From a checkpoint of a small mixture-of-experts model trained on Wikipedia: 4 picks a token, 243M tokens.
Below are experts of layer 4 (counted from 0) of a mixture-of-experts language model. Rows are named router (the router's row for the expert), gate (a neuron's input weights, with its number), up (a neuron's input weights, with its number) and show model dimensions 0-63. Each number is 500 + 50 x the weight over its row's rms, rounded and kept within 0 to 999. Numbers have three digits each.
Before each expert's rows: a language model's description of what the expert responds to. This comes from a sample of Wikipedia text that the model never trained on.

# expert 1
Description: Middle pieces of rare proper names and foreign words, often after a d or r, such as Dred, Kisdörgicse, Seychelles.
router:477411500400518458545530513409536519567597513458511470362461514556461544543500537529486548547471522497459478454477503498445417554511487508545499595514488550472463510458434497533566426490452490
gate0:474422503464527519456518476487584449514446512496461496483546522523484490472419617560566612429528453565537541506433430464489515556493476450567486516411552584570501491463487500449500456483454461
up0:472420525491491538513505483531547433543467470458467491445436478469483397490419541529583561472556548550528544499476438465442587568521449496522511498437548597592467411431419481556468464506437495
gate1:531486492492478410568509491590539480525531521443555484514418451446430568610561472587490544483520521525492525504578478539555449555502490462528492556427514515435628498402483445528404457541501571
up1:523399465524512437588460444631580548489609518471548458552410490522437552556474469512587533580500612457460497497578492506481433548552521488455567527477492494478577498513472394592388536501479560
gate2:482440436504537463588539549517457510465504518405446449505449488547541462528532412478523567518519535544512511551483458544497449578517505572509551450507497463400473574496523486594508466610505476
up2:594498440578543419515481529468468600590507497409469444495453497526599556467519516439409434583427570490561445554519485588529426579480553485594543560560543469532511492527481508565538536541559512
gate3:559463433493543370586464457537520541591523469454494450475546580583552570536577554618533510475519505518455502535591499481586421448547530459533475404470474497401487570470443466539538523587469517
up3:548365491399578451520460478495553452615558492517543482498523571512514489460513512548494438468575531425496465525525445502527484528590547419519401564393546529344499500430386464446585514503536458
gate4:479456534528522504538523493459505510584659518503516479514440584515554531543536480537502533518433636497475472545545509520498398434466530455496461554480462675539476573535446603529550473461395477
up4:428450636448437473539477513493506550558576509587461562485474500528545559561511486480529555630495553538421545488568531431520495497537494524481569481503473544548451461584517547593469521464552394
gate5:518498518444497451473437456518534467463563471602571501412566552437525501488546513474433462579447525510473516474407476441540465428453521501579532495561515538466584505479397554541547508422551397
up5:529471469534496399487441510524515504417558571615595452555545651487540555451534439546438498541504471487548453495384462503544505495464538473494623423430544544471522480507444520440520563534513486
gate6:450421481424541439510560459482509576500516519507502528463399508403422532615467383562558515493506546460431480534492467418493477472544494520598488466499580533509518518542438500623500438447542500
up6:418461558530542444515508443509494540394422481551451490467490518513429535532510411527546511559508470460442533473472459462491505430496436500518546465465479577515546428586542539626479537486481465
gate7:491490460365520381495466427458530470474454556501451550496470437476421497524435535459539598494536486540486460530515477470486433478513420496559451548462524465447502476521533458593498526443515534
up7:507485442405520450553464410457562465471465535480471538478426451415441471517451468460560609578576466494562464511515506550427403448505481441480513553503485473448507493510505429539548543519467533
gate8:555514552494499504436495492484501515504571540489481483514469413591517532461550516577529499541467466467580394493496541531595399566565554489545464677566530541471426512555418472433462498481468483
up8:431523519449522505492416478472476501556566515437453577537479390544521503499503498574600481558499552501492459447426504495529321535550531496516434582531487409518528469478508464473440479535474487
gate9:556470428462525454464492520504553502459561467532567531478430472419433553643528519620587602501555525512513529472500492444581497461435488517561606458491535429451541559453522433461437441480452584
up9:470515446436568459480459463562599526459584504580512553395426539563409595504435560531613507511564551543498506406464518417506535534477494517527531498483494462457508520466569520570490455503571483
gate10:506468497425575419497560463534568599519446457434583527490475488509549560417448453525490498451512506403504482500515536532365418556466468492543434518453510466552476500392457466568458532500403448
up10:583486422472494452552525509536500459502466490538486545463488478543544487451464554502462459448530525389515478517567506475449460543491481479624548485572491462568513528409414525522499570548583495
gate11:598454416511491541486554539539517518552479473560470538403461453489511485501488552473530496566596521490472469447441593539526484554505551510612518544525535469544451505537417561526534523388434494
up11:571387394589550465443540519517496427572546542498410522503541555504554535497454541466521531516541587495507519477447504556507467598562547500482593514543516465436474444501432538548562483490523472
gate12:439456496416507520518567499479504412522583611466520579504557522608444569565538495524502466534468438515385452461456404512523512564512467438516479568498558497470476530447479541549534367468573461
up12:416487475405470503545444514481511471532616597510532558515528516607404525573466496516549472540441465554368404466491420512580527559498434466468486432495491480489432472527544495548549437591501405
gate13:525413447486505536541472542480521545523602511479562499511488542569579465434509496436495521555505564479437509572485446489456460595528476549540502579574504516499489436563468442611467530484393497
up13:468512515435413452530525466510472456452605483412420484553492477428547527550618485522525441520538442561480430482490529421561542512499567477476483424554552469520465444453460592496541474444446455
gate14:471421481444484435469556459499539484636549515490535594454502445533493468513466451464506483484457470576480481521472430480509452467539465524572494546537619566528482525427481521464503431523399473
up14:391332468434552476479507550415493543534505439518500574468516549583460530497459515509557505574486498474514443458478564473497433564569484516475485455433576527448491451473548506442491470513504461
gate15:555530384562474457482515430494590529495598541436504585540476544531531562576500491500458510531462424533494405545502561589533430556527506519495403517467600495405562538519413464529544533521421510
up15:564542479524473454502512496525546457517526455447453548582496484500512522473597501402467533465474409469428514510470602612541483467472439518507506567508548563468564480457375518477577517455523529
gate16:501465380481506463532540545510530526489455492423490514542467515448459597498483433549519621501591448458507493459527450547497468561568446408476526472434535493482517416438560485476569519445494503
up16:430398469412551386437535477482537482471485530453488475435523588527472527409470484547539567465428475443532514460572427544483461574460439494430485519484500526455511527495534517507526439501547483
gate17:506491519525549453495503465481498464520486588431484481463592506371530453581386477477490631490504440561489537515524506558467430425521555474635444564518508465515519526406494596551515503397437494
up17:509456468530612417556458398546572451503518596435430482531553512446550430519380481543486611517509468528544480514474566467541551490514587507590469518525562460503504436443534569588515481494493544
gate18:485489533527620422471496560454530576438504525486568516421494491489568460450504515444462504576454539549390492449453487511483460529449544549518560497503455493512542429475472486570505509506514520
up18:550480493470587461498513482406546522509475457565539565481487455408474530422449546467611565553498479550541550529537449514455436495433561467570487514563530457543501395509434444553445495438458508
gate19:469509498458439544494559427522484509606567504406590475516467528462534492532513412543513531393566532432449467542466499461477452532444549529501596494569530537462470471382489479528614482446415547
up19:517460462452500519532452456529500475511451495442558550488405568530600498424492495654469491430503574344461475536525552419469518419480551507527488471516637480415470493417480429456545533472457562
gate20:427472536452565500525506525587578452500524545513550508464428547587484536511424451524551537492476522546500590508477467520475448561438463483576440462541441492511592519549504426524537482577468497
up20:488484458488533422516424533597505486511462607527563480490462495524603532501526636465479526465563449467478543569562548555524469445518414459566424584520499530490518476604389524465509650558561501
gate21:429586535456531546459576400481507550572532520462501470472518542314495492564483463518471524506436448514532497557461471542524464475529580483553517540530499553471553559498497544518645441439440475
up21:527465510457488510524499383466567433530464580414458462558533557452571470517418505495468569509434486481525561614529503570501532486510517414505488503543564557504516568473453536448558511500522557
gate22:431564506460483463540573487452490511586516575531582436511342392502514502503568433548468473532497473444454414466464527561497420525536477469511518529545535505461509536518501390532519589518474448
up22:497532468486599548453473492489538602555480539438618504472462541487489490481591476479411417522455494490510404501503518554528513438564444575581471550537544441482457581550461476499528498509560375
gate23:625441470483432530567512434463670571503530474487488511504498543562486444514550542490470520508478509344533484561496475479412383542573471510511516591492435492492536570461321578499534534585434485
up23:531523468507484505599388501445603441515472462530430559494523573575456463552533510461432536517549481368453512475577484418450391465543501510457528468499417452487594560460403472522504585607426506
gate24:518484557540478476454564493483541447502499491547515545493591514426462520591506416533477520465441320584482449439431525432479462483482491518592542599511532480506583457396431603618601451434538459
up24:495490449484540519470435528435528615460480538467522452401556553519398456489503563562571389514408396543524514434448535502509552475525467557598510609588556462485430502516529559562549528515512456
gate25:501480503474416600532526500498487580487497535559502536456579495542440565492520475542484526566426473466477492468520523455531446494573485488551489435551451520553563480506486408533597508563503523
up25:505474485478574532432473459525502496476626468456513590543362419545549529550401483514441539467541576459522496457493460587571518466533485452653520516527482438589522522516507486482539468516388436
gate26:563515438463508499560519502537474452601491570542506597431519528366539516564556584473464574541482547478492514489553528510610427502522520499503449554571498422544506502513454587554616454496436448
up26:523608479488477456536443429494477493517463539511496569407562531503564584530536615553529517525455544477504531506501530516562407431495505415474456548570482419509504425466398525569516507506519475
gate27:433480542490498447588479449514477482569492631543420488491467490498533500533530574545465508492457459528456499484432447550509501552506516514534481577578540460547440541546436561551466416457467535
up27:389478480544483464526463423461467534566561519473427483426532542547591485481434569504480553532448508532450498553475597537539508464478497536673418610535552555515456599522491585516478447459437546
gate28:531506579604413562530575464461566437480499431545525537485466497456400499494519432555462476470434424431538516546465527508511418464555529510495436473504537559446466510541463504504510480446451467
up28:539487644544416529574520460479596379464517424534547475476408522490416548538527484531479485447488439458517590573508482475492446509539457452495483510539480594480489550401442467507540566427512482
gate29:498480477438573499526561483446567420379563480493566544480440521466499408509570456484486469564464418435510434516471425497418524518407456607480532527511542566624513430541464507523574440566457432
up29:433435458452555523492521515505538438448531531568512642491448581492543452554549510543446495499408493533407446559485411536513511427495460484498525529530485630592566467498455553587455581487508547
gate30:508513492499530460490499441456581510560454411475543514407444448466497458595501526363410544566573530483451508473486521506541467514458530562527522465456542569622497490468453488526474495531461492
up30:463544544445489519509534442583540523475513481529587575521395488475562511465593502463486521457485470498454518509568662402539507444437470565618525629458489540554517461573456587524430546503480514
gate31:451461576506505481482578414448507508572489485368544505443405473513413496478442485565499536475473509419464413507535494528507525489505492420544564629513493467585514464576473484444587506526423529
up31:434464569507532489505493424445456513575453515418561492443457515483529550464498562525471531531430517417487511460506493571533475515447502513515519558481492466576546526568418517486629497556452519

# expert 33
Description: Greek and Latin word-middle pieces such as -olog-, -onom-, -og-, in scientific or academic words like dermatologists, autonomy.
router:472483419434546518489520525542557480504609628513503550455498519500446641472449505511471495466539506585355411464481464403578507529468579486477510521510589492492501417516466525541516480620555488
gate0:546479461497536430463531533498547473570560482529555550504486571509394497543551441495520590466608520399400433509450485476553524475431619500425495587507557604505492490427505425474456444505522513
up0:588488487444547462480509519537477515558492503553547510560522460564557460521482553499498526538530558509330491366472538468555466537468531529508520548526480610561557450431585459553449434417568430
gate1:481446513546599479452556457459565541423562509466595606482496476544537545508481526485528508524437528527416494477539534602576510514502611466550532495531528572451483482489443630535457561535459547
up1:422439487527469491424451483519509537418559546484625512469444592486526551500407552584491468519529565571461571477495559589472609435507541486462494475483506615621469494539444528480486467469505499
gate2:516473471475567394428495505411603470520494581464513552440430478566416549462489506485437507446572506498585544528525523388583508481460537509471467589529490452510432570479473557453515638570419535
up2:475517473408564428408491414529457541538416550427544528486438569509439477437344511540519539483514497494457516581492604454474558489514440489511436541530535471410472513503493516525546503582488521
gate3:532481454468498523490552454504470436572449477489413578496516386453498580581502549505510464505484541571482427517439538457535538549554537529535578669547446527521457427404588544459510447531536508
up3:576458541544493551530446485469488512493490542452564494442500440504493357557470539429544480517517504447555534526562443497454426606444496437502495603514469555486504531500476486492445508487552504
gate4:467476434478433485482452459583535477499542582538513512507432493462458608499485481533546487445514454537483432493417537432480573544470492458570499440525624450548540497436417580561488475551498511
up4:491517483490463435481500451540547551488535499514513363555470531443445592475453522520426402453518485555430532467441593491489687522427572551450507463525508462507518552428515542512573553568490533
gate5:486476432584567439565415554553494446559529485482439539438372514549437599534454410495594465538514627492506496500509407460485530565460518487514555487476441533566517533415516420518476421506482411
up5:544467486453443499597551544492514450536492487469572505483458453571508554494477553506659475517443463516470448439467511505457547484541595450579569381497483539520522443563456525440502387459484449
gate6:576558428573572435484460505559502461441562559508500434443428457534496544469442481481445487408559478510543441490514456420482479573387528536491471478502548546578523556538583590563470502557483467
up6:469525518495523460521518546506505376365575526611457518422503514479526521481504474507476450491522489519478397516469464437553455473554521541556488529519430535605511509465628565583499491609528437
gate7:441497620413495520477568549407501549398489443441479476515406440435482605513488478480462478546541401470461533512477483532509492530586588519547542527567541527536437419450549403465527558390474524
up7:478462634419534432464526522514511525430506526447488556500476505487554569492476461446515488504435540547347540506413437424527435528569487581549591500496514605496512375566461425510526506390508443
gate8:486486450468452530519424533560505568562498507478477482564452499438486565645506443542577459386489530524466326446483462471527459422460518450519531459583562599499487537454472450525523519485531427
up8:463516450428476542433437614430548580562491517504515512543575464490483548586483422508533481482491588528527413465468535439522436441396510481462470533534553593449460553544524580484503544464573432
gate9:512510493543446443527546546406534527401492588458588595449427521397533555494523515483500473506543554543430436539486474491484452605474469486508510464505563489650461501553480435551481517536501541
up9:470466467500429408433455402508481543486531451457556524524442488506488635581499497598489466473462421493406432527437615522500561490473517483487487550470532453609482510453440516491459456507474546
gate10:475496426571437494542516533525461487452511599476443552433531555456501565541590472470442438560467467405598421584487539542560570516458580496568443544483587461479491404469518483460491616416534451
up10:470450481449557496534452457507543464553507431434543488539416473497456556565573487454488520508549510388472464506526494576605527512480523420553453508474510574434521605502521487490552552493471427
gate11:518525452537525534491457579546481487513440568525508573505373546491483600482437466481509530505514608477565425525509500563500527512416486488502534485421495477465499529446454485508575532559517514
up11:469593473491473474383480582519477508425510645518487595428479545474503586523471479526440449448481601474569480572539561475537582495432537513453539475434534508504382589474524569446533516579540475
gate12:566519546441537479412580447501526489503542516488486524669458558569447648494500463493465525494468465414461452422521478462447581534461508474509555360512457482530495410474503585580613490488544415
up12:517548526541566445448491474408530472405494499515526512520565522484470590498386563507524419503485568466446487446483598468407581491489533484458442433472521482537485459643511574569549520550495538
gate13:553443485432529518477415470458579525528566488415500519582484467579530473511477515439602564499532540511461486422585452559482517475552472444453482472515568536455434462569439495452552531550473475
up13:510436450527473569454407503562541472537579537515612558466442466465431497517517507467612516474529481516556518470525505473468485566472402543495440526488538569590428543518469468488487440538418426
gate14:483507551514526540478449462597549500517690509455531632539513441518548438476514410512530539489501465510477476490517494487506447562495508488500526584625466522533593473531482521546493528479500475
up14:498580517483459555468530474576503470487638552463485542570620570573575425420452511525423560535549428560486544459586570492554493509481507450440374527613466448515583527511521534518540589488496514
gate15:439487538486449521463491453474458516533585551486562576483489535475541635519515471395544564521426492554375325460512563561517480507552592459561545467496492498539512456590440540540506431549519520
up15:431574520439436527532483487470455539585577575427497604464538487524511542521594513532512566516440444493409447491435498559457589482600594416474526487457601570531480490520466521490480541516528497
gate16:519515438508538538464530460540495473567580532472482484497476515496453603524464389506469543542568506515436517466501500598531519554456525466484545515430576475544462411572450472543628502556461531
up16:429543466515547528460483447556503593568515491520475472525440555479554544565537460537467508560543536511479493469494545485558511576415577518496564439440561467520460508503494557687547534577498594
gate17:490406486565510496511512430487543442431500494503581497448453502508454545455513499586528488366581469489483408487588481483558586430593562473529566526531575546483475562572485466529498437555456509
up17:533413507494497506518533467498543473478528491521610543419457469501496558434505497579526452428437467475483377536578515542600498466563555374525573595535521562458488473552465439542427476500477527
gate18:572524524549472508385494544515533551404576496491500502503475481476516513491481578462560477520430449496542527520548458410476518454554412387583589527523561508462451452527487538589539452482479464
up18:482562449405412527486408577515498523459479513498462473397482512581402546500482596436475473466492443517506525474551477429497566537523399513529431574453494560510398461565560561514494517542612523
gate19:522420525425471466525451579590570482593460500420566530509497495615538556470455504490570567505463531514459551493553487419520580563485522566528533600590548534472531368427534482540506553449527492
up19:486414463496461462536546554458491615538560471485553543467538575555508593458452478598504510561505593521460546512496494473477570569493496520506565497546572512487518495365540511595488529489546525
gate20:532540463559435540489614482443481452499586575445450490486476477426498520637503558531542580503492473471403398512505421467466514504502571448525516417499577438502499432508425485528625484463537424
up20:488487453550433599505552472442520462548535559449463440521546487543458543599465585509509519435431495470424493506566493468455490493476569493499533478466525398509407462462479456496647583453529515
gate21:537494558466550449492604469576503511536546629474448474493552532555476560538521594560556493485541553485472475502508455457571530457515610442547593550563581462479460492468461511489497430473503559
up21:463526462466520509561492580589481478531491590501531529525591613523468583513495624496575509425588596530422496513497480502451541568471492503488559545501601517527538479531454537503513421530473558
gate22:563505477445594533532430494408523543471474490485510485484523422494572477414516519509525583549533580480435542448529601578429397454585507452545454512505475550437530514583528531538534541485480412
up22:592479510457535459538473456426558431530588419448458627649516618449534438469523519508493528502577481520512578469564491479528485394534468467555434517458437417474601472474463476418484555516445506
gate23:483510520507629500440574486527541535478511471510492477482472555414492543506472510557443502488466574500473525622468468491493462529530558503499489562584521484482530494491422564479502460583472496
up23:477434529433566583396487413420490515543451454531526505577505507471532480465389510495570588517602570543495535490446600564449431439481538454447503475547493471559488441567397428546575536514456490
gate24:495400484550478462464440469537525528576607535526543537549497447461478584540472511493506473539539525518525507523539435510573449528450506515479422546516478524422520495474471475517464577574563503
up24:457394455479400513509457476582468516507551535556514505561525434344515566573505480423465467497453530542471493536491587531557523526493506546518523563540495473472607462410523404512500543427555445
gate25:417451598471523487472577501509570446496573543515427493443502462497538619544500528410469453593557558538485491528432530525533486503487541551521503514500550525502472487518488437548509426478573478
up25:463521610454499467423568472500544455520493478448442484453528434502508544507431554536486485525559463493579513604440456530505539461533513482412482597487602532452483511484496472512395401472549448
gate26:558466477488487480422449514446542533547589522451498527469499584579475613521459448462488532536507546446573398504511510489596576528492615477523481584455580577614552422550450518468449505526443501
up26:523552459517543439520574498473506486539500556424464400521515542548486412453466525483435430510495495443557480513520518675559587566507576519506472544590449489499567521509538496522477598555519585
gate27:435458508557530476533504473508469469454500604399533492448548531585489561536501467474570481486461561460458456579534469494569570462518523552548527494477521545599496410579521507488486414498515479
up27:527515558436563529376530366558483518455495559475475506495505535524553495507501521566531516515375584552464556548492532482554514445537503514524519426572528467484444471544476442499539472496491495
gate28:454478454517529409479503535559515490474531625465574563415528521570395519546562479545570525520624470464445464443521558514544530426475569451415451608511520556457512498547579555563552488507569508
up28:539432415486529428526549482578501476505518612501464562443542519556423603500502495583572542486534482573461548506519493529514495441501564477459471620591555508406586443559560547505448498527566569
gate29:466512519361421403551447571505540527515456595480495571536451533423370513448484525473479504508583516491533512466502500487441543514544469429545490506427571464450439423551436561428524528566555472
up29:499509507488481430490533529565512480481426568521457526383540432534443434472481550631490540531445408515416494453446542442475485427630532480572560474468539355497535438474449478544466511471485495
gate30:517453482540577507642715488499603480511511559459594502416428531487490552498439529541486484541545523486382435511509440454543494530458532522517532442459515532491539500541479500499502507532496532
up30:404446507406571419566464567471474552524493530523478517429391564447441566519434549410556500516634492498467525512557449418556490450422537558494425553412453517557423532538546478458527557542490545
gate31:517468460598550577429576499553524441559547528545538656508557553531543525470603446472488576526427459515461509518528418469518600563431486518541523449477532466505483520551418385580473516565510491
up31:485476508560474469415577455534523559487559479512496528463519594508593455447495490508470449545446488596442543484451442420510688511394554559536595420514488435466561518563479405597395530496539512

# expert 24
Description: Second letter or short piece right after a capital in names and words, such as the y in Lyta, Lykke, Wray.
router:463517476450462495512503487477549474505610562463552513467463392510424568459543467457484536448481470479497393455466364537556469461465469460523481497463509569576511519531472489502470498519534400
gate0:469501537492559530500470517621521458502629616480528513501469423543492489543483494596498501458502484419449533458627418483494533464457419507557492509521547465553523454501512516404568460411484535
up0:469542517518497507543424469675504483519654528497544535468479506588492487525462456570510502496557403431466537482602510472518509480459452543502493505524577549527575499550499475443445538428542515
gate1:519395540431536554483441527530530517500434592496491504445520453549403568395483493394535518459611529478489492462511502474539502465480608590499541584600476512509598509463459434475550465559562463
up1:572440501442503523482508520432555529422442576536431499542532451522475565464487534375533487447499557430533493449481481438492411451477550506529519506602472540474535499432502500466538546536539460
gate2:507535406608489554529485534564509492494446550477556530526536534502391533442445587521566438499433453388534459486536528435542423461516434445560518535438564495494531479525428497457470461521548512
up2:401409428417519531476493499530505452564578453537532522491510567473448482511496615505549447594449525520347542460530464443509428401489400476549457438502489457508471497490470514541506485389516432
gate3:485513424535507516521431569512585484599573604467519542498586484493416520526536491460510505479468426521449594453460558497483522474521551465508586581549518637551535501479487450545526443512495447
up3:451520414489512501505513562493511494539493582432546442485499455454423530519542464413509435456539512446505466490453509562470526511584511469434529520457519532533525429438533461452459548480545393
gate4:534459490573592509527452499513511536499489492409616430501468409512434497506574441557495595485512546488493506515541426526495582532471534430511436398491468546503392436470472496552501528504470405
up4:528471453562574494488435519463492517476495520380589471589533499545480506520595474523553540560470481472608480495489469540486449456418532408525347408420450569558451469440565526429552560483489458
gate5:559391466557490499501525480465566578517519553450554498539412402519449519440515532385571471432502567438555356495528453514492407415434453473491462506512492506469429563532565515528442500508551473
up5:504481516587486434432519485488560518462549580489527444529428557531504598479398500422476465489490485411563473575539396561532418509510495463523414525420506486503447544489448504504453529490576575
gate6:488454569400531483489495454553506482523562632483678526395452483520578480525498515535412535472438403455476499485426529487514555418489489538542505497569584596555503507504513490544500525484548552
up6:493507515431473455496530407534526485506547521445620548429486497506515475440415488563483547501436360450483526529423600461497473545471519545565447540536529590577583470569461429535462426557445500
gate7:556545502471563506492514474519507438481559528442454550479462412513427496505490531498433474492519553447444355529397422463597541534425466476537531526478562561499506476519486430529519526372485386
up7:428506459488461562501525533515475504474590469547520488508482489540452510536524505567433510492516515452490355580453380556498497466457471488507525447455471579539502478509507427536495521433565443
gate8:491534493463639595521462426487575542534508521484491449490467534493452488482478412453481533486473533478554450502536476561493471440401459455536436481380565655511556540546463512499557496462474430
up8:450519503333590575516477497498568518433462553503586504471521468490527472527522455461541540519423485463564419500575495537454455478455469466483519569409535594517590552583518562509579475508532421
gate9:524491427455557516474489521590530540491590504423585570436433500479472482547533494542444487404442556539466466493485460466476503469435472450609371544503523566489578452400490526572522628536439479
up9:588458516548507499539452429581571529480604499442495548428471438481437478565516458561399521438528537445562472529521451505445491492466530452588378500527584569553464523420501550541507577551419517
gate10:455367409432561496532432513461561484457512505472560561395392465483510558473524493477465561453592525514533419472512469518598536438551472539481535465439451604529499532505452526504469435500537562
up10:476409450495542498556409530411541599392451501460506528541489493527476516448513420512461525551515479416529396497565504511564454468534518482450497446440461572588500599497500565471498467545478492
gate11:486554420496499520495434487500514541461519484524596555480435504456448464561580463469515655456459469455458400574572532478607502502494495494487585489542459600507554430518527434579467478530564445
up11:467540462459514501504488450512517518412469489499581541530492453533446486586572479523506462442485430406430385516571461543494495516401516406507556491521493489498505496514561505493531525449591481
gate12:430517532576488503534537551492516474478654498457612542483458472402534506461511389596548556470458494524442499497443569507585456443464529530558496461454675471522571519532475483472446531464503498
up12:486489510564510546550511583428469405442593444543503522426540505437511453491529415615505532423454506480447449520470568524565457521494555539551540511520536458529569447588521469522461483466527480
gate13:502476517555438534490618490542494501471576450552483519461573572493495581444465504635527504467445459566528536528547560480646345511515519492477416516476545514600514508549485581457454494506476456
up13:470504568497407477457544546510485511506499476548492559375504521473512623537490483527532476518416423540574528525494475517537497503594512415537436527422509532507380491606404560448456406500521499
gate14:585423470550480496421450562565511468610544506495482507590533409506489398497437567579444558444471491521480424459569398496567484394423483464538519466436532575522458519425458554490544456442491527
up14:533493471511460496510519461554480474514542503463532535526595475513496504543388509577348577500448456602476474507492470496570466445500503478550539471434475608569477457520468504489503439562581496
gate15:535419428565503516471590481470524471498504463424512585479420405391483548515553447421487486551515527415551412611535408494522528553539473490491548574459527570490497532366521463470493534504559476
up15:472431479580433508486480504485464496481516480423527563514512466452488507558508430477511499557496482431550471599576397437504509568450470502579499572441466589570497559363501470481424525489617487
gate16:452480430514523552506543551441567549516517461569551501471428402520436561445435577525545508472425491457513491500496358560524509400421479552482513510558555576499483476509482496468460511454464493
up16:538518482528531553509499588497608552498528475543535576467473365515483545454530561499529544448468536488540523495478475559569508458431503557532614511507518519496502484434553447508446542455532454
gate17:673491548475566430458512494476559543567541469483500478528495423455444414515576494403499506408554567410547506487533395510493453520573510434514507454479530526425488473485447516458506551525469388
up17:560524565477561466483518467509511560544555365467564479571482427494494363509582494474406530421523506534480533495550466524457494557487516464575535403466536607444503466485502506462436542498472422
gate18:386521461567508519515495529450635431457502629540445563495453508490449515435478444404473587488496468445509510448526371412550426474480542496475520556484522530507488574473530438489523476505540456
up18:465515532462526520482570432508517580535581521510476500585497497438543480557468516536504492564488557484455454440414446457552483568523543435566559451533539572502418426521591444556587473400548503
gate19:471551533449452471523526508450477423534464568468523461567351479480532496519550541501413500570594543547460433464447478523571523466563456483558564561451450576533517510460487420502483492466555396
up19:588454495441535503497569548481569469539409555471491480560435439531421528448500519478459514487566504448532482507516470537512479411438519525517551578475508564457471512424491407497533525564505443
gate20:569419466463527485476473468531528490545606510509463499443452516573409487495518591443534555479470442478442429462521506373425415387519500466450518486504483538473554498456484530447483460535519484
up20:544474445446476536544423542464573477556584451528474553482544490557404474448513512446540532507520479548475522442524460411465376413438518529523472482467467592548492448495470422536493460538477465
gate21:500432546533508486465491499490507477444519593438669523498446444525394566481538449469521531502480462459555441539482483549551504490580455503572449498569505573436512544492407493573482512529523403
up21:537506455472463417508430489482552462466535558450614546495462450464556496438575437509536530524420380528537422459480500562483432445508458492503430493583518548497470509498508598569506538517547436
gate22:603429501552475560521444443482530516603476478437503502436594453503484492466383500448483490547497431503397475524567436485498521522490570433489452528414566630489576466495409532422480513514572446
up22:573518570408499540485389536461529490489489498541551528514551505477559468481474527488514574514519533536428489557596428534497493425448585437524367384432499558485572527482500404530508548449530395
gate23:595536506512450516485445548421567496433469618417500508505569454488448557520532483521558539526415532423484429534521508493479512508433515446493450575460562680528481490395392480471499508509518478
up23:517513513425469497556444507446564555489543510446491558440577408493463503476529532505510518504498479524441486536533455439450521541457521486490389522453577590463546523429470485532396514512544500
gate24:578453447510558509454485568512581572467554560386498508473458488509514462544506485427440505456513553514509528523527450452572533504451527442492439557538526460542453545443530461579512569432511491
up24:625545458491515552512511480491528465583462441558513432553529502470444516537565520544557523519528482380513457521446609579414546557577565485499559511552553510456498446548427560520557423595446470
gate25:516542544514465323574517569446519477541502536520585599511485402498582479513477556468557524523511440522512416469491466496500456465535547431597444395612478488517540492540423461591469484527501565
up25:502546501434461489505450422464557518540608480496421513468508483581576457481564471579477542556488480416423490483463428490436430405501543479593409480633537538479524495528523439460495476525503516
gate26:489424522511471487519422486456488427519514470425512557567518449482516530488587522476539492443492531418432508523495399519471489497411539467521471465585510471490516500507491378541616482442483448
up26:540435439527448513543444526451539494490446548426535549494452449481542560491533505443483486432528549433521498509451402498532585413421506532568404506517490595559440521462552424446581597519532453
gate27:527513523424476508458525504515487446432540483462511590510481498487630488476554435502399594491511515519491389536545484557524467549502451445522598495470477445434593492573451494571444519549554437
up27:458570455460408451542514562483464427441530577440557573525501480449582455521505378528434496509502492489501376533522550607530537493599459424557502509492442506526498559524452541515443550547513504
gate28:399551537484460455501509512422516457522542571490521490494471589499513555414450450437468488528476448499465446588486457433610491515556549472555407570495519496579474430505497486499514404542428471
up28:488524524559500403456515523448484523507535555392463444522439597499565426507492475558492470442441515501523393501541555477535535443497467440587513578526486531479530424519484443526513440516457470
gate29:507537492419490458451467439610505567523480510460528485511357478510475595417439509522447540410459468517476554497547412506545570485369509536507556489471619561542504539518475450502435446551529449
up29:592473453559416541552512546445539454445646439503460459475575478514538554470522562492544567531406540525554505488513519506590480480467508532465487514442517489497528483469481450458527500449516490
gate30:516524382446502463482491459522439545503618591412489572451448574617485573547465566530521562504437466475433487517463512504463494476448483500539474502499532512488500508551508508564415488580534451
up30:543572477524570498562505389523467543528600476475463536480414480514496498482553548470542527536491447465430488517515427514449434463493527465567582423422575483478425454540521385552482525478489482
gate31:518499473523506526544491434466508447414567483429443564594507482447506536408522401547498525523431587437459442474456448431485411485493544518599533461431532405477501482562518411548452409523426467
up31:554562471468593463486438403529481448447565561446416558483535423521459498494555443593453388527359485454497512466489520416408518498520573507546576522435506543479464429528560446573480500605516605